From a checkpoint of a small mixture-of-experts model trained on Wikipedia.
Size: width 128, 11.3M parameters.
Below are experts of layer 5 (counted from 0) of a mixture-of-experts language model. Rows are named gate (a neuron's input weights, with its number), up (a neuron's input weights, with its number) and show model dimensions 0-127. Each number is 500 + 25 x the weight over its row's rms, rounded and kept within 0 to 999. Numbers have three digits each.
Before each expert's rows: a language model's description of what the expert responds to. This comes from a sample of Wikipedia text that the model never trained on.

# expert 4
What it handles: Year digits, non-Latin bytes
gate0:470491488502484522467499505499513484475499504493527458482495556461540518561504483535521530533498493492444508459490488505470469476514533487497476502536490516499500498471486478476479528533533517494486451484512535535528484505517475478476529496500477531491558491503495489474479472488504526480484484472496469545511516501484532447511487507527542485458539477468456491505522552479511510468482
up0:478477474470563497500525511559484464480491517523527530465518486441498504493483527528484506560467493526482496489492544513508492487511515533505479526505503485498527491502527520459501527491524479496432490483474489493507463490510503490524524533523482530492479509457488578463528497505478526487512528471478496501515470473504480509485476481511499459485494434467506540510499489506513485482470

# expert 8
What it handles: Word-final suffix pieces
gate0:502482486533472530515500526466500493486460504474502523473514532527501514485522504481486510487542530449517519513494518459483492472497465508466491517500542511526500505455473507495483525520522490506511487505468484498484509511515515486510516461540513494433537501478480459524529516484458458507517533435503453482529472457533505499461499460510494535472459540536507481518463478523466479500503
up0:514490478515466506525497489495489492476458505480528506508477504540497490501501513491506517515550550472569523469513496507499506464482497547461443492481515491492481514489464515493519488517453502519549490502457523509490483521475474548473520470543519530460496513483513532476507489523493516455510524470486475512523486453517486483486469436504481545498489507540503488474478481528452480476504

# expert 40
What it handles: Second word pieces
gate0:511486533502504482504487497484521514500506517547527507494479494492530511489531489527523543469541466510479524529486514563514483495507492450510468514548503486544517525460513512510479499531547490471463544524484467540518465520510513479529494533496501531552479465540486495522522529473493468503493527507519541536495498475488537507470484517516506491475509519558496458502473498478494528531461
up0:481504530502477492443509480468573533464472509527547498485493518503509495480497451528497486484494493493483475478487529534529505525499486497516493491495494470500471506462503521469471516551525471501503498528558464511511521514529506499560469524471542505542487498519506521514520522473485472543488512505460523522491525488475524501473531558539504491483506522490511497519499526520509517567494

# expert 56
What it handles: Plural endings, wide
gate0:522489511452515492481533509463497511493498507523574539519503539460484513493466488519522512500499489460523512462492539475495455487511431497544541513487523535471503498511533498485507501469505486515520499490526495509542490500501483487501474518477494515459494575487500495504529490468470468439514489536465513480511479505540481512514515507479487495522517513512500566466509516504469515529489
up0:482489446519493428468543507520469468474537504535504457513504473496484462475486509496503484509514533488494480500474490514485514487490490549458461503476490504501485540545533538497467524538475523518458525504475512494522455519509544485522526483482498516509525507454520558504527497538520488557517486502494479516490480492510509511519480456523486472452495484518471503469493483502534499489497

# expert 5
What it handles: Word-final suffix pieces
gate0:493538538536444496492532483477482489514526489496494493538438500529467505473467486500517481505490507511547500504487524573504488509487501518512523514490489498486484520501477493505478521511537499479522524477502493500481483471530454497499523490440476541464506498476509490499484533513516484497487514517517508526454502505488543533519540430504480505565505483501509510447459514471476487493449
up0:529543526480474473560495469505513498504512522486494542486501527468514510477526499474512500515526443512535511463498497541514497476471502522531496489508518522512502489494507533488457511513520464518506533490468480470488478500535505480559484520504481514446490498543537502472499506520500519533489507546542480498501488513525523492452511438522458491458512492505552466452468508472520505517503

# expert 39
What it handles: Word start after determiners
gate0:532508513461472466455498478515489495486524495512512495523507491526470492539473475478481526480482474486489476536516486500554505509492481503542514480504481516504512504519482484489467526524517440504494500495561488495536464526496508512561519554488498524509509495475475506481531459452510499454523532535493455533520510503479491507533505535523513478509520474461520559516444499471503477520514
up0:479511454466493494495490518502513499532501491478467520490515539482476472474503508529506500550461506485478504495483503476468544504477533473520494461514505482516495514490509495486509473506492500447489466479460515486493516511514477457507509459491482498494540509522518500519492578514506519518438495498489483492508454556476488499461511479463488528514450529496428452516518450508528503509520

# expert 16
What it handles: Time colons, word stems
gate0:527471449457466516447494493485497515515540471450505462485508467529513510486454495492501511466514469495567505485526487532506510480478514504477518480502505561494484525474500524464518503541478523516536503521528501506447515527474483492483483492505511463485509524491493513493471478510547528531500493509493513484477525511454525515538503496443507479475478482513506502463498548498507562516491
up0:519511482503475511524490509493455521483528528500514482521489533506463503525474504524527510513476473498506541537530511505494497530482507490493489494511487471516534500539491516471500499481497510505515505544502487487479490492499522518486525513504483523530533533489496495456486496554532521480526516442491503519518554492512483500518491535470503515454500442454437520433539556466556511535492

# expert 27
What it handles: Inner syllables, loan
gate0:518489484494496498544452497513454498505503532506474474484520505463497513560456558534494529490526538512491523541486496504505484482516525469554493515518488497538520515475499559485476484468501470503551476520465506479499494513520474481502492479492483506476486505516481524539559490482496535499493504510502443510525492540498469503529490474484455483493537490476490516446488551526512493477492
up0:508563493505508509485546469499502498518489474485523538519485483473505514444512439520515478505459470478516482495503511476484557486483490530492489484490517470482520499522505501516512510518472493512465519458488505513520475494440520549505511507527498509477516530461523538472471492521511490503471495484516530495495505455516516484488503531469509466548473540546494507532453480472475533555476

# expert 49
What it handles: Latinate stem pieces
gate0:504528525517489541504508488513492497546534494514545503507541515515493561511472481481484535558481468507490514498475501437509533497504516492495564504522504499464500507536482524493531496523473516478561508509496507497463461486509448504482514496526497486422499534513486500521486487497506464528503481531538488531497508471520521488500486463485561486524497534489460487502477509495501510523534
up0:553493479505500532476485537498490525535504460486518487530551530502451479519504524499473526506480524493468499518498527468486522534506511455475517482497473497508479488459515472527472504513528477465466496455520484531469471517484496556480528508533498514438541492476524526464512514483530457488520453538476507526481516485505495522483507476507537518518483520504498465514508490478463509528548

# expert 35
What it handles: Possessives and mid-word pieces
gate0:485498467512470474502489495523521518487494501507463493510491512527444478502461542532502539520488500489486552511467510485494522549449509453502519513498489513538529534495516469492458490512503499513465486478500510478470531545477484505521508530524495513494488511465526464507489514535557465468544503491507495500512443520474507527523489482523536472507481447522491550492440515516493523532501
up0:442538464485536471484504529492546517481496466502485488509526501532448514470503486537437477533506467504458519513465536504516483507498518505484507513463464535470481502503460462531488492494514499489482481511527527514499506467524490486503520489510515489495457504452525475510504509484495481477515526468522461538464447472477543503533495501530500492479511511495499539471456554488471515497488

# expert 54
What it handles: Verb and prefix stems
gate0:519478531469479501463515511476515487521506480494508492487491525479514434461484550498462518494478507473472535502519441464487488478505445524567500534493523518516509516532501498495567480501490492491541489467500547506494487511489511513483485557497455529509517526477500525480523499499488471466512497480441495487477517523529517489480495499554519524549499502521492474504463525506486501495500
up0:498467495456475500519505541505506511455480532497507529478505529480492515476453551505476501512475471488496526513488452491492503484514452500530524535469536528514502507490530503501520497476474487493541502487516507472459513521483528494456524561465532552565510506544502538502554496519489465513505499487508502503492495538502496536486493479499482506462478537521487476540491480449500468519490

# expert 52
What it handles: Word starts after articles
gate0:539512491417462541524525517511469485512508536485486514534542533474523493487474503515491502476539512502563512540483524456528523524494542523515541484499498528510544477462497502496512497513470516486496500471532532522498470504521486510504484504520516526506490483495467535505488498455489490459483499512566481491490466533471502534512540502485498538516489522539453505502480522511523509504480
up0:496498510505492452473498503510527497481513443515506474477499508524483494543499506487559475493470456497448523484534454534489479486495494511485472488511492490483498514524505490505508478490488429526555491535486447517511504490458522481507503531505505480490434509494521490528494509560502540526516486470461520507520483475522494521454478519520485460449499482464540516493506467528500503493499

# expert 33
What it handles: Word stems after c-
gate0:490502491471480493500474496523503494488492525453486495507495499483523514482498513460512499532472514528550457516492507508472523461546461510498542514512535503485460511473525521482530535520501534487517468513483516506471502488507474518443459494526500529475500490529518501493528526515526499516539534458516524510553496524459497490478470490422498524469479460462518502500494502448460522522541
up0:535519474485467542515447452523486484511534534520448476508509496525500486528471478473495508537502501482502460518493494517482500534519498520521466526493515505471485512496485515484503486491493507488565494524497511488443498515516497528488526510540475493502468494476416494515513498531496517526466458506490423495530502549529489487548454468490501517516486507529495500504491525492497460488521

# expert 0
What it handles: Mid-word pieces, Arabic bytes
gate0:489533512473483504479507520546459507500562486451507485500515535469528471471455487537490554496474484493524555496496508491479522487487467472478476493508476514503477507516515480504486526546504496491498500516477477471527549500480465516516483518480487498505512502536491455478451526494548520458509531510500496497511453484545501461532470521512477502509539542472500498489486537514511497502441
up0:515463527471508479508514484500482477493467495475482521499450489524509508524492508476453510523497515496477508534468528462527495508504529511554462456501549531536552481497505512496495510495521510518498517448521547491523477497535555481514520480542506463491440492499489525512568456480476509523481454484493480517493512518480504480482535471475476483496491503472523486522503472528502538524500

# expert 3
What it handles: Word-final endings after stems
gate0:477483546504488523491470491522490464508482507475525470525496549520529488485539485504449505504541474492492509521507511519474454514504499473547497475485509513470504503506510547476473483457514541463476468469550499543481506512493469510493495476514448492448502509480478521470509523443487511485494511516470458501540484489469447515507515501499518496506529520494434475496461490497480474471485
up0:495517526504499491494469488504510522471473485537538536524462504476490488489468480543488461521523544481510454521518507515455497463466506512513491518545505545474519505526475484507440497497507492485462432527567501521456499485507520492537483466527469522457516472513504515488511492478540495472504507489466527488530491497482491527549496497501491517502516515492444500480481494503548522483490